{
  "d_model": 640,
  "n_experts": 128,
  "d_expert": 32,
  "d_shared_expert": 192,
  "balance_bias": true,
  "router_noise": 0.3,
  "router_logit_norm": 1.0,
  "lr_router": 0.000547,
  "norm_eps": 1e-05,
  "optimizer": "soap_variant",
  "beta2": 0.98,
  "batch_tokens": 131072,
  "seq_len": 2048,
  "steps": 3791,
  "dataset": "wikipedia_en"
}
Below are experts of layer 2 (counted from 0) of a mixture-of-experts language model. Rows are named gate (a neuron's input weights, with its number), up (a neuron's input weights, with its number) and show model dimensions 80-159. Each number is 500 + 40 x the weight over its row's rms, rounded and kept within 0 to 999. Numbers have three digits each.
Before each expert's rows: a language model's description of what the expert responds to. This comes from a sample of Wikipedia text that the model never trained on.

# expert 32
What it handles: Single capital letters or short name starts after a space or table bar (S, V, I, St, de), small numbers in cells, and the word do.
gate0:523508476491508504481511489421557506451452533464543489511479531456515542437588480569462467472594453519511476433582549548508543552507550461492457473503521476537520532524506519537513511414532517467503505452477453563496550503546527449552430574
up0:501515497510538505561489527475507471521452469473581472480459527525502459546393473513490454495567505464534447471504521513505530467438528519511463442458468511451513428476488611546400564444533485506523509490462565470531447475517446518469489460

# expert 5
What it handles: Opening parentheses before numbers or glosses, plus the preposition in and table pipes, e.g. 356 (20.5%), Zebra (American band), 100.7-foot (30.7 m).
gate0:523511526487519463569497487451556502466493519471463515577468491533546539480439433523463456491553448457489451495560516497465443543514550501512470498511572536524455449542530476485452497434519497526474513567533533538419522559642477491564453529
up0:427507463461485519521513547469513468458488488529491500453503522493494448454414443450581467480502507528497508419527514598545513484430503492485476500521526519486490429507428569553481560388533528532526480489495558476491500510496510535521501515

# expert 61
What it handles: Verbs like is, was, were and articles or phrases like a, as a, is a, not, in descriptive sentences in biographies and articles.
gate0:512529494480474514527402464448564478434447550435469485512527499518484569557478410487462483522523458512474467468548527557522491526530665515510438462492492472528488416516498457473461473472514500479546494508514522568428548476542433481566452514
up0:462607513480482482482519522563462451480467505550515479436472486529487396418467479503527470487489501526503451484524570581532541485477466478577466504451478544565482497529473518523471569443523543553542488489500602479531474489508501535576472478

# expert 49
What it handles: Line breaks after finished sentences, table rows and headings, marking the start of a new paragraph, section, table or list item.
gate0:499551566459516455566497511438545494473434518494446470560469487535532507490481456524494503539526469506478439468588503557447465537503568462465434492524496480520451456564524508484454446447499494496544530473517532537455530518618470507573442553
up0:405584539464505552538499514455499485478478480517473467443507517531489427470399440485560416500448484513529477449512556576482510467470488532535448479476520585503505453494489559529408570417566493543537515470495590471483502522512501563540465512

# expert 52
What it handles: Adjectives opening a descriptive phrase, mostly former, also original, similar, large, small, middle, plus leading digits after parentheses or pipes.
gate0:468577519489542493510449459510478556443470533535405507580540554488518531523456435490484540501502460542505454432572613580468427495522496480448509433494488465495500494540476548565466515473479495504583542502510531565426542579616428495509480501
up0:431576553490486516446490486515445493492469517451484435484470494511496495485448415484553454484462500572476503442485542573499486476472517464489555491490452519511523458539540591520434587444515547507529578456528591459517515529511526509578439541

# expert 40
What it handles: The first digit of a year or number right after a comma, dash or pipe, e.g. 1 in 1982, 2 in 2016, 6 in 6–1.
gate0:550561499486458390571475473396589536484527524491511508543503514489559495491443443556450482528566475515496460473495552480503490513476502443525516465444518455522516444477494534474456535453452467497552522457483480548456546509534432479536450594
up0:439544536493456427540512458453581527522545503491553474465505465484486458518386424557509401450549505506548426435489574506501520483444480513553481458420514466531554441472452572505412627440479465496574514449515477486517516480480491540561486515

# expert 16
What it handles: Cell-opening pipes in stats tables, year endings like 011 or 015, density units (/sq mi), and clause joiners like but or though.
gate0:558541513545515522540421529433516470444465502489446493462484534479472560521536439503531499524546515523474471435490565574470514531496573492492483431471481496524480456502508518512512437470513485523538567509476524510436506594567446523518425532
up0:467537529488480575533503538480534499510507545502493497405483533534477451571491459516590491493529499470470462404456587591479464493485485469536459443424443544512451475492449569540429566399526484520500527502480540472459478525523496498569485540

# expert 25
What it handles: Word endings and pipe separators inside table rows about sports, results and awards, e.g. Rip|ley |, clinc|hed, | Bronze, with numbers following.
gate0:498568541469539512516440527504573486452462503514452482563495458490533486456440426500464493533588472511477460458548524509454437564497565509465478494515527487502472464552511520452485503453520481466503545467501542567461533564605516531549464540
up0:403554512484485545513564551458485505507497499498493437415503539550476388479440448529518482488479482470526479418533544551461496447450461519531507517501493547525468476531482569570442577400515524509570522509533569509463467496497517555489492490

# expert 14
What it handles: Two-digit number tokens in table cells and lists of results, goals, scores and times, such as 36, 25, 45', 01.
gate0:513566494447509530538471517449566476482394502515525578522490472532525514470472443551503545506548506494489478478558512508505441528528559496474426450503555464513478451584516464482473430461544529498550528450513546554447563496549427507524500559
up0:436533482491489524523432484524483494486501478509507475382508520533518463426479465541539453538486459495515500490514506536512491460533496550538474482520563541515515445518481510513432518466542530519548536476512580458482508472486439517562494496

# expert 41
What it handles: Common nouns, often places or institutions, following the or of the, e.g. south side, local, community, radio, Department of.
gate0:482554534452527506559439512498588485477468541518465498473508447513513502483474421551477483496522451453404428479534538547569546559492508519561473427489495417487514488575522443503469489481515546484533525525521497516496507514548433507517471592
up0:436602523482460531492499568429494490509437513500495463434546495551514476436403465554595444514460533471550519481511551455533530490478501542524515495495585571480472461492510496532362543457588498550553502447495489513515488502482508577529440487

# expert 26
What it handles: Verbs and participles right after was, is, were or which, such as sold, began, released, made up, also, bought.
gate0:496546542464527482507479473489542518471456500471474450557483478514536517526452401503429488495591472466463432458548545488464483508497553495506449479540572511476442451566527465517462439435501480427573530490480531539439548490566484502506414573
up0:483569546463485517522496521459532532501515424501473502424510488525569383451456419523548455454501523560528506440493505591503528468443488502503484475480504506504495409482515504520459532454565519504522537457476552442515483502477538531513469501

# expert 21
What it handles: Two-digit number pieces after a decimal point, colon or year prefix in tables and dates, such as 0.39, 4:50, 1758.
gate0:473511543440498488565487533508517473419485541508482490502483514508528501476512418470461498535577441485517505454529508552504448564522529449522489456507515481501433437575502487455492430456545511468552546493515579565451499506562433440541467513
up0:431554514453514517500473523510479477467536476523488425480539517540538444500439425520579417503452461509522478411525519563556526480527467483523502462418519539525499478483509510531455567384582496514507555434546591498470508490492543509530500565

# expert 12
What it handles: The and the after prepositions, tokens starting a sentence or paragraph, and the first letters of table cells after a line break, such as The C, in the, from the.
gate0:530582534495499498536473473464545505430455450522475563547461439549490533474453427532469542554559499500455408490566512571494440508470508520445505475449494495522489452518473486481482419491524511443513525470522498542474521506577444472507473556
up0:443589515491528542550487480487461520480471389533493518503457479525449441435401473477533479538449507515528444503503533622523496460452516576476519472459488525528490457518457562566450510443535518508482493457481539505521491488508508540525536545

# expert 30
What it handles: Wiki heading markers (==, ===) and table column separators, plus infobox field labels after line breaks, such as - Line or | Time |.
gate0:524559584466476502544488505444568524505451516471446533514506504531577518464493420513433472553540514503496510472551507550467496482495597495503519518525549538511483457521538497472426443512496504417535495509493540548445569513559476517550460539
up0:478564526456540526565525551476502510445480480532448461427495527473565422540421456498511512502505492503574481473510515528508533454469481566536468466479568507493487454481449562569446518389560543473538484485523574544510475514474556528536473553

# expert 23
What it handles: Frequent verbs and participles after a noun or was, especially named, called, made, found, said, used, released.
gate0:493565566466527518535477498524529494436464511554528517510546483505551484488480447554456505473589504498475430518534552599549475496523574531495457517491527513536483431524472496458445425494523540473521515492489541583474552506490440489605382554
up0:498542555504473536517490569498499425496516447555541485417547507508541433484395443534517425488497503467505536472536502621554462423478590537517457449507535557501498483515441548541418505444515514514526488487461585505500517495471496567612492562

# expert 0
What it handles: Connectives and verbs that introduce a following phrase or clause, such as as, which, named, stating, served as, plus empty table cells.
gate0:521495514523530525526507490482595501416463528475448508505473476546517541501472417478448437540533452490514417452535529604487431529509542473472545522531503514506526514606513456501469495459511493517479549476504456529460522540604484486516469554
up0:453550550470439475538473507484492468497506421509524453413523510509551471440395471481500484541461453484490442465550540534497534484459517551527403498502528547458488426419459551498440536439551439513523507488517608454525495472498510585499458491

# expert 63
What it handles: Small numbers in sports scores and stat tables, often after an en dash or pipe, such as 25–27, 6–4, plus numbers like four.
gate0:422502521528496483539486516516494570478448495576461465532466487523584505560417394488424527495523534496525469532508559544509448560492590476515483491421509481468476462501524461482479513494469460510520470447503520543472533551600525481536523529
up0:454502559472447526543545481498487503497498495502478449445539524555523475493416465507529464510528570527591450464527508534546518458463549487520428465506494486491515449519518560463428529413511572497557488445507560457538501508512503558481457495

# expert 54
What it handles: Words for the start, end or whole of a period in sports and events, like start, end, beginning, debut, season, rest, plus cell separators in score tables.
gate0:511492492511571486496481506436582558467485554493488479558490467495514523557479433501454484518498479488472449451537555528442472539440535447471461470499585459509495490519533488502471460475500430518540539452466521503451548468578426488482472591
up0:437506547431515521544499538511563502549536518556511441490462495498551449485459477486571454526505514422523553447503524563486523464411522580490490488452506543574482450499465561528427586435537509583559479496416597488493469520508478572457461525

# expert 57
What it handles: Capitalized word starts after slashes or hyphens in names and credits, such as /Wentz, Molina-Ortiz, USA/Ethiopia, and en dashes in year ranges.
gate0:506552509421541466527454539428530518460479504530457514502495519527534494511464455498458474528513480525512479456547542519499547490466600491452474474509516475482476427535543476487418461418470493488507556490538468523462492525593528502566419536
up0:462569533466493551528456533459499512485527470519470436455522525546519447504427388508542469508490498539542470395512493559483542420457525502507489476411522521483530396512498567584390535432521497516511509498473554437532486527513519584559516506

# expert 50
What it handles: Lowercase or capital word-initial pieces of ordinary words, especially after line breaks, and, commas or bars, such as swimming, quarterback, broke, heritage.
gate0:424537586488484505566448473514528507495406492477465495526494519493516459493458446523448491539547450485474477503519543559488526577556540480509470493532527411486458473558516454524447489475534477484542524443514490540439512488605503521533471545
up0:416539498461492543530519510500513555474504465505480483438459486575538449466453430501514406522442513516556503456530493543472522488419514528512441480486492554482500452481488541523441524388590528531467505450509579487486461453485500533540441506

# expert 51
What it handles: Articles and article-plus-preposition tokens such as the, of the, The, for the, plus former and and starting noun phrases.
gate0:523549538523529513546495470487547504496448512487461542527550483520492519517486416498443473504516426489463514511542558519521493487543577492471468482495505429524457474584510464420480442473410492463546518435508500520462502555582446446506463543
up0:445603564455519516489531466504475448495527437514498513451471557528534448444401449434520451531487497528519459414526565562462547461466504526534461482515458527484575466473508552593440575387531495510524515445529590457523487463527554561508504481

# expert 28
What it handles: Nouns that close a phrase, often plurals or people and group words, e.g. officers, actress, community, attractions, team, County.
gate0:483582516491452517531498467485523521503437487477476536557527511499541484446467420512475484517527484506428508518533574533474535541455555450501510462511476461502480448569532489496436440421531475441498558481531484554457524475582427516496456549
up0:512551543520491572471439506473512492479467463525501495464491503479501447427453458496560411492473468455513443479511532571503529450473512551550449491492480548518547438541445562554411504408534540531556496458488569496490499468508480502552503488